Experts of a small language model: 32 tanh GELU neurons an expert, 8 picks a token.
Below are experts of layer 2 (counted from 0) of a mixture-of-experts language model. Rows are named router (the router's row for the expert), up (a neuron's input weights, with its number), down (a neuron's output weights, with its number) and show model dimensions 0-127. Each number is 500 + 25 x the weight over its row's rms, rounded and kept within 0 to 999. Numbers have three digits each.
Before each expert's rows: a language model's description of what the expert responds to. This comes from a sample of Wikipedia text that the model never trained on.

# expert 29
Description: Film and writing vocabulary. Words from reviews and plot descriptions of films and books, such as written, directed, story, choreography, Best, as well.
router:451491507506488518536499516488496531522498524488492504498510543484458543542517485443499450520518501489476481493505512509470547520492501486490457518492448513479523519464496478520518497483521539482501483475555511495498524484545507512482500483522531483449464517555490504504486499509505524558547500482510441554515506478507508515507461493533485523537507537534504490518514500529495513532513
up1:499488477500457487494482492470474510515535503468525494513503484472497558542472558469500507462531535517478460498511475523408523489484479478498488511480448473480497482485512438480457490482494492499461479496520524516502521471524530547498456480488484488500499496544488500494442506493494492517507522496482522492486481507506470469498528519458487471493523535521483504490452499475503488521513
down1:536507472487518487530520567533462462509465513513517504523531479524545476496492485542501489492475511546480475504495511439496463476467475477469533476525544489447505508531494469508470513494479476506516530480496502504458479460492530490511544515479493542511497529475488493523479493486490496499483466470500547473511496483508504511481513467530463473503509540516515528441466485480517496499520
up2:542513520535497530517476460492498557475461511452538509485535471486512540489552497502521488507507501503500501496528543503486527487490516531514460514503489468479523506474516489491500458541484508531497495484515534520521488494506482515518561472547504528548511493505510489456487503473469466480555496492488508553474449506474517507451509504518457519502497500508529525525512509547529477513500
down2:460523467497485501487429511506485478494519477492514514517488525507565504528458476483446533533496500490548495465552478495500494524539485492508565529497498533546506521472485506535485493497450496494458525503531460545488528494488506465461474523452508533516506479480530495495485482500506524509472514457498503507478485495498492483501510503482462504501479485476462520509469527453492507502491
up3:511501511466512481493485522510500544460489493524490496519546452497507478555512485500539483504488507511541513505490543525521526509516481499466487515517482462507458456492492508515500546510503502529519491487550478534489496485488478527527495443524478475496502541540512478514516492561488480487480481516494472537495484422508468481511479511509492487458490507526464497489540531492516565485519
down3:458502476488452477530512470499504479528528512504514446479459502524459546443507518519459565492506493519487486490517485512510502560481495525525473458487498532524543487507467518497499486520478507471500501508465516477540478504511520467453533484460515469479511494468471492479505493469546542511493523458507513485479510506488498511482483513489523495512505482452492503537525462486494455525493
up4:483488492489497495557462526478469500511490540498467460523520482466515466479446457465535507484497498508526492476521480452497537500489481544499535544510485494498466505485510447565480476481472523484517541499557499493486510480515505483485495535507518518490497475504465496522491522473499523526536523472482464543524521451498519513503490492513463494483505491486530498507462477501443521504507
down4:507531499523516448486547486520501520499505459527530525492500503538456535479542507527469508519475504525520489538508518519529468540526508449490457458485507492503488505539560518485507519521516494499469491472459488513553471462510514521540472457472478497549468518499517490450506504482510534459493467503508494459507471489522487492513471496500514511527488503495502512473540517487515500518462
up5:472487495457536515496550485457501509544470502516467539474503475498492494503506469486509491492494489500467497451519465472525534520514479494512481502496458493499488473494472449515457496528497504451545493472513468521488493496500495498483507506507502477514491515491511458525494488516506529488500478494507493499535566475523486501528491497528450537506511537495484459532455487472516589470459
down5:483506531519501484481443522490510497447523474500490493504437517523491558465502504491492545518520574540505506558480531510519496487505488492516472470499489501519475489513515504488538493495524504538489487495481520479476470505497501515531516514471528480509540509444448545490516527472523499523471487513508491481486470530465465488463494505510487488502514478477527505484530474554516457509467
up6:511529493500520528534479523494524517514480499544448476480466561493496501511485513459522456510529511490521471513490496491507562504491500475534503506491473483507534485513518480481546492484501527491479519458501523460513534493539497478479510474515523482475518483512492486550486514491521512515514487515479499530471448530536574462495490460508454539483508548481515486501522472538493527508520
down6:466530546505488507451493518451491556475462521520532464524497473526510491515510466503509517495432470490481489523540494534509467481474500481500505504464525508490458567490513484504510468501518473478530504503490490506482469535499515542526490492499528499498501496513519501504497485507517524479481470490550518526482510449463474489500531519460487499472485531488535518467468508465546503450511
up7:472463512448500502481488484460507471521468494528490488495537542526527488512511471469509468537482480506545499462505481471501523508524480448503499493513469493491514488478479509497543477457547482502516486490543484505504514507525536516499476534489511494497461440499493536529511459484532486484451478493515497551469465457529487483530459508495473558545505480489478503497471478515499515479497
down7:511506523515507505521512510507494492464537508517510492515489485536492537544458511500474530546502488533482525584487520517523494475468544550520492541465530496497471529518496496512479541484469515493531502453480513493467464537490502457536506501527501532495500470489494509468540520494506511524570495510508478499502537558491482480496486492513486473507483489480511530462516472487549522502509
up8:490498478499512491459516507498514490551554502538516550470506501485507527544529493494514483490493475504507492478473453541492495510452504496462515473499491494501567508482478515531494500501538487486492471484506544498475509551460496526527496482463502495519462529506459429483548496495496472532541494520459455535477511485471514497475497482543512505478507530505511492486495506504507488474447
down8:494491534443532509539453503487512480518529476507477505512499501505489526515489484472454451518503502542539486516521493527513516479531526528500501484520527506460564500488519510512501528515476476538441525493505526512528510484475503495532521559446522538458507455506509538526477486503495477492533516519478464524533474469472490486484521510517495517532502496505493478551521489529531492520512
up9:486508490518509474513539517487500539520469522535507503492566508498524485517534503462537498477504506445489501519523505511487532528533508509475485509502492482484445512482513433490466504498484478519516488499521548472484481487530535487492515451496510489462504510522484518553458493519515511503511507507487491568535486493547517534492496495472446492531498519545516471460537512499474534490479
down9:515512526517487494486498484508496541497484509522515529485461483513509522490497489501492545483448489519482509499482501513546433507450485480517482481520506510461510520489485516523468477429465488459501482521473506504487517513491523508454492488459526528547491520518493463474432470468519531463506482480525491445492498531430496515506512526513471481503502523483508479496454504514520511530510
up10:505489515527500502451529492492505473485500565502478545509561507521488508498495505480468520454496499485490488503479467503543529454527501447495502539507480504469494474495465522520490458478546505481489471490483467506466492543469529500463526540449529494530478493502485457501497522545497509532503524493555502517507490477530459516536477485521501471456509513512495501464528475481511507514503
down10:499513484477527481540513530494532486513446455508480496467485456527482457537468483538492527528504480577520525512501485521494532510471496513502502475530509501483518509510507485450526530487442497495503512498545519525490560493493464456495563516520487510503507468484481463499503508476490501502498465498487514503532459545527546504478478512531494532501502500534472483506496517530487506505528
up11:511521497503465521553538524474470483512480566551494456451510521471479491502546482486548474506438507481515544472469493472491484506522496459497497488507492519480506496501493480522469506454504520468537515475505525448504544467526513511471521495504534476469494464497489493537492479522521504494507506519500453509480539496516535501508502514514492554513486514492462498527457485480518506517507
down11:531502543506513501473459494454534512476536499520479533490447474513457543506491534502481520552530503515502518517494499466519486458507513531500488535483488498490466512534476505533464496439499463537502504449513551482476456520518508505486531508479484528534444511483480497508492518498540506482505485502525512507495552500451498497500539493521532508484512501499485488460522464501499503467471
up12:487497479542494499509543510488523510545525488504531562544515470480483480520533496471546443516447479483520476502570496504478498515501522489500457520501508522505517483485463466527479521470490500488517499459541563484466508522522477481499480476484502488504510507496490459533449479503509479501524559490451492530497516516529491489478527541508491510506492509540493517502507501512489515531475
down12:557485499490527495504471502512501476480506537551475489477478559541526493478488538483496548478505513508508505549484469490535461484487483468511505502511503496510516498514469543520437518448479513505495503525492527546475520508501511513502498520474522537528488526512492511577485485482535500494498477483516513479555489509440473536503535494532527515490498470517504517506523496468507467519479
up13:483503478500552511526519511486497540477477492495570472492506498439486552428517531475517519455511513447457503469524503517530478534494475500520467532488480511513496484498497481493493527470525457552502480502478484486516516505517485488477506525493462518486468466476533525483507534507487518489528556534537508502505488497453510446506506517491470518462489524500505502488492492476494495515498
down13:531492482558483530468481482484484515540490493528485566512528488492518434508524469492492483515521518513539501491516516494550510458525466522488529505513536480501455468535525525513509477526510563469505497465526506516476457454491505485501486521521540469524514485475513482556532490466482497532497473519510494490525525496510501541506489510476499485503524497480483493445506530502518509479478
up14:529506502465476528495512476472449540478447526553496433464515477505485535480474509489538466499526517519522501485492513522503492499491461505493473507517510499494519509473511489498529497509511526488485535501495478442481508475487515477487518498561502533468483509505480501486451529479513523478500492506518470487559515477474510515502538490498500549477516543488515481500497432561508481520509
down14:531557471498470480475501504502550502528516500508472521531504495562523491459456518501527552473502536477467529489517503461480494480506489506483509521473530470463462458496526524489474492484516521536494495500498507509483477509538514516508527526449470500522509476508541511476522520483498494542503489474527525473485529488526464482500470493488496466523480483460478504431460546501497522497486
up15:535458443500460507492503489505525513529519491541524474487473517491475550525490483505478504540523493468464497480494494509439503513518508514543519539525477526529498531480501541528523542537551503540540509482502487441528510462525480522481532522494514518503510469500530485487538462503510541535477513503511480532479457502472511501478481514508488484510491478535491456538502516516516493498499
down15:487520475519479494527446502499507470459500530469526543499519446500496477523499505522531447468481513503541506491501491467462502469461497555481506467501530490485494520479483504536516490505474509490491517450477522553478510526475487517518491497533480512491514507542506556502500509526557464511499560526512496464469512510477516479499556470500497487463493522455521505491523487506487499475477
up16:477516507467446518480535475534509497543520517487524479481539515485541540496509494511499504503478499491531503471487469522506476511533482492478500501507521503464554530501519542496504487469513532504490443506528489491502499517490527490484458516526502466501437550522490444536524470477533528517485529488522502518503536446460555490509504493495518518526484549490508510497512490491534455483476
down16:519500521473513478545476521471532528472536458513502503474488519496510521499484486496462487496511530535517518517501524543513535487523506570492537508534491534500518469549493490509511517471474469516503536476551519542512501473490513480502512494455469534471522441498517511510519510498441466482530503493497483527509510527511510524532495523500552475516515502537502471493513532502514522509564
up17:521508492536541541526432506452469503493506530536453491487484545481447497486492466466488477469513505540507473483472497482528529504496475546506484506522477495498478520504510482533532450474501540519475525494522517478482487492492464512461495459512518535497503453506538482476510495487505487480525439500507464512519537467518536516463479502481526506474508488489490520505499487532472493541492
down17:492524501473470526478523488485520520483471448522547476515479466480535506496583530499509526544475509455537456484541500499459524497535527475502517513503495520505483471535539503511507508500532510467518519479508489474496520469510504546521466485486461491542524486506483546490502514520521525507473522545493524498511488494515500453482513506477484512536511472474476510491468499476506543450486
up18:463518461496476509508516528486467501556492518524515467500472532511484495517482521465490500511529493504492470463484519478496509515494531492526499507483470472491480510502524482530523480476482508488501479462502486483506500458541468447465564470545525476484513476494497450529478481471517488532517518485494516584503494494540521486480468456511494467494499545477522457498513495518492546531486
down18:510545546519478510474476480484497548473480473460509464490491480520500497532513476519508503478452517510497516523519471513525470501462492498487498463546494483470500556505514491467493467451493456497519496484525500510511526519512534539523487530486540500504485502505504489491469501539489556469499491532503482490490472467450477494507525552487519535468530530489514520472512513479557455466494
up19:480490504491476497493536512514520531481462525546511468463520531467489531518483538485545489522524534487525479514498509513465471495539479465509498499495531517478485486536479485521471530477484514552498502503511513493533511507485488501480503491536522494462484489487495463534515457534492499523482534481516468549511502487496538485516440494512448508474479523543470520569518520528456517502536
down19:501501515494489486502482528522525528504556508495515493476486466518463469502496521489429542486499474506466523510518484512540504463475488536421492509491507509521504519491496536518456470483461458455515522489497526480499455520508511481448502486523526456530518509539489495527523496490527515507532510493517510480493556515479521497518546524490537517457530493479527504487486473475531499512471
up20:506573490495487506511506507520504504482495527518495488498528544506486536476472465519482454495483480463484479488485533483503472517503496511459487516505489509515500508470478523474473504488483518460539537512528443489497560483508516502450462512493514510549469519534497515505522498483542544518508506499504472505512537446505519473514471534502490503529501442534468463524465501525543511491461
down20:518469506525479486520481474492514492470529499489517554495490510504520498523509514488528515513515536539512551510465544481533478473496555565512499460489531504501493465545528535525529484510532502528486479481495548490467474530494490487478469495520464486515457484517510539497506514517466510485469517519535456496548484526495514486482516519482474465504504494469531459470553520517500488533482
up21:485521492483517481513518501450486496483492496577498430516495491491426493548479507493488498480484527486449513488528459480455514520517499469482500548479508515499455491483537446540513454484485499466501507508512520503513537480504533507477470505453513519493527510490513514503443537474512534507522519489539498515490522468481490495549492492491522507482502509486478507477517500507488532507532
down21:539499512493479510485530489551493532515468481532510516493518476483508509487491484514517539534477504503513502501472484495527501491509468454511465489508505444479525507537533482463465497447529514506522506520486465500515481469498519503524472486535486533497477531497511504528501480471446449471522478482518537477510515525474502465487476503492507530506457502503488546420478552514556512488500
up22:464487489517490493515490582520472523523497531529461519502498563473462487505521491448479487467485512513499476498461514488484537438522494508499551507531499523478533498489460525504506505428504507514502490459488503474494534500500509507499502499517528496467487504528481494574461485529524496530494502492482472515480509491556547513513493500513505464501498507515521484503490475517458472511516
down22:543497530505500493463510505468495507506495492485522470440481471499449507529507506531510476525446486500486486504553511486544450488458491480484467501506540482486530538558520499529497491508443456467549486490540524505471539528523519512483513490499504512514478488515509529509498483496496498500546486524504494484539498478461502498526487514472522532486521511507499472491547496472522498453450
up23:500509478477532482494470493497475436492482509461453484509552501487472477550510490513487471465498508470503520491517479509519536496471514451532509495501500497487507455474500486531519529529565465520484525503487485422474526515457500507473523510493479491464467488476469513499479524526504506502530529514500461532502485488520515566517489477476484512519509478557496472474509503495528485515517
down23:516498465542549474460508479514519516525527472490507523520494479502460478461484517529516503512493486519522512499498494525484505527458489501468473509489494453526518479471498489497557547577500520499482480532474487520502474552527495529553453506527480535493535516495491508495496491501475504488509521511484516467542474517482475491487464523494544456519534548485470494531530515516491514532491
up24:509535482527540537517511491447457476501521529494451484498495531511508517506500455459497503468530497458505477463544523495493515556520549468431468509470487518507480504499513517472535511504549473462497467501515517483464461509492503480515509517481525537494513520497499520537500529481502456501545515517533488540524495471490518530471506514521526480500487522491486505473520537506464510509490
down24:487462501464494532528525480503541514481484518522467507472484493458549491504504501523516489505466501546514497494481504495498477465479464505547508485522518528460484495467479473495456500490484503521488487488498470477546530509523524509535456496479474431525515491480449501490472475493485498486468518519455558475507486525483491474498509429497513499493523475551477514515486539483519503522538
up25:444457468530536533555543511472533477512505545500489457501517530526505492465503526451486491535508516474486471489494506494514513528506495480507463493494509500481504524550514489522482539502499518487483521463511495474505443478509516485486540471479467514504511503504519512524500521452481463545531522488495508466473511505514528470462472502514455507463501533493526535519491544499479501553488
down25:498493503480535531445493496510559503488470509508504530475491517482504462526509496517498499495527489488524516492458466560495490473498499519511515498474479492493456493493474496508460455507544498502478496473506519487518477489481486452556475552531516451552509523458500482544534496529517481480431515514502485526469478488523535511505516494505508489484535459505508509483505464492500528455473
up26:476491499487505474489501522520533511475501516507479490496521508525466472467517493463452481538521520519486462509499536505522516472515523527490463487474461530501525528503479514525503557504483501495491512468503484527461477456507465505468512479481512544502509525492504464499487554447509515553529492513470493511453522512498514503430507503519484452493497557459526490539505533508511519543510
down26:483494501493502531519465473468525519474503507474533483487485496472507482467508456549522543518505502469498480481497496501498459513525442522518498493485527502498519529499499504507466420484536503486533529509499517494517469487506479508526505488514550436536475525480523503494507521512513516482462529503525483498442491477479501501488486501470454490475495454514528511455483448502499514466440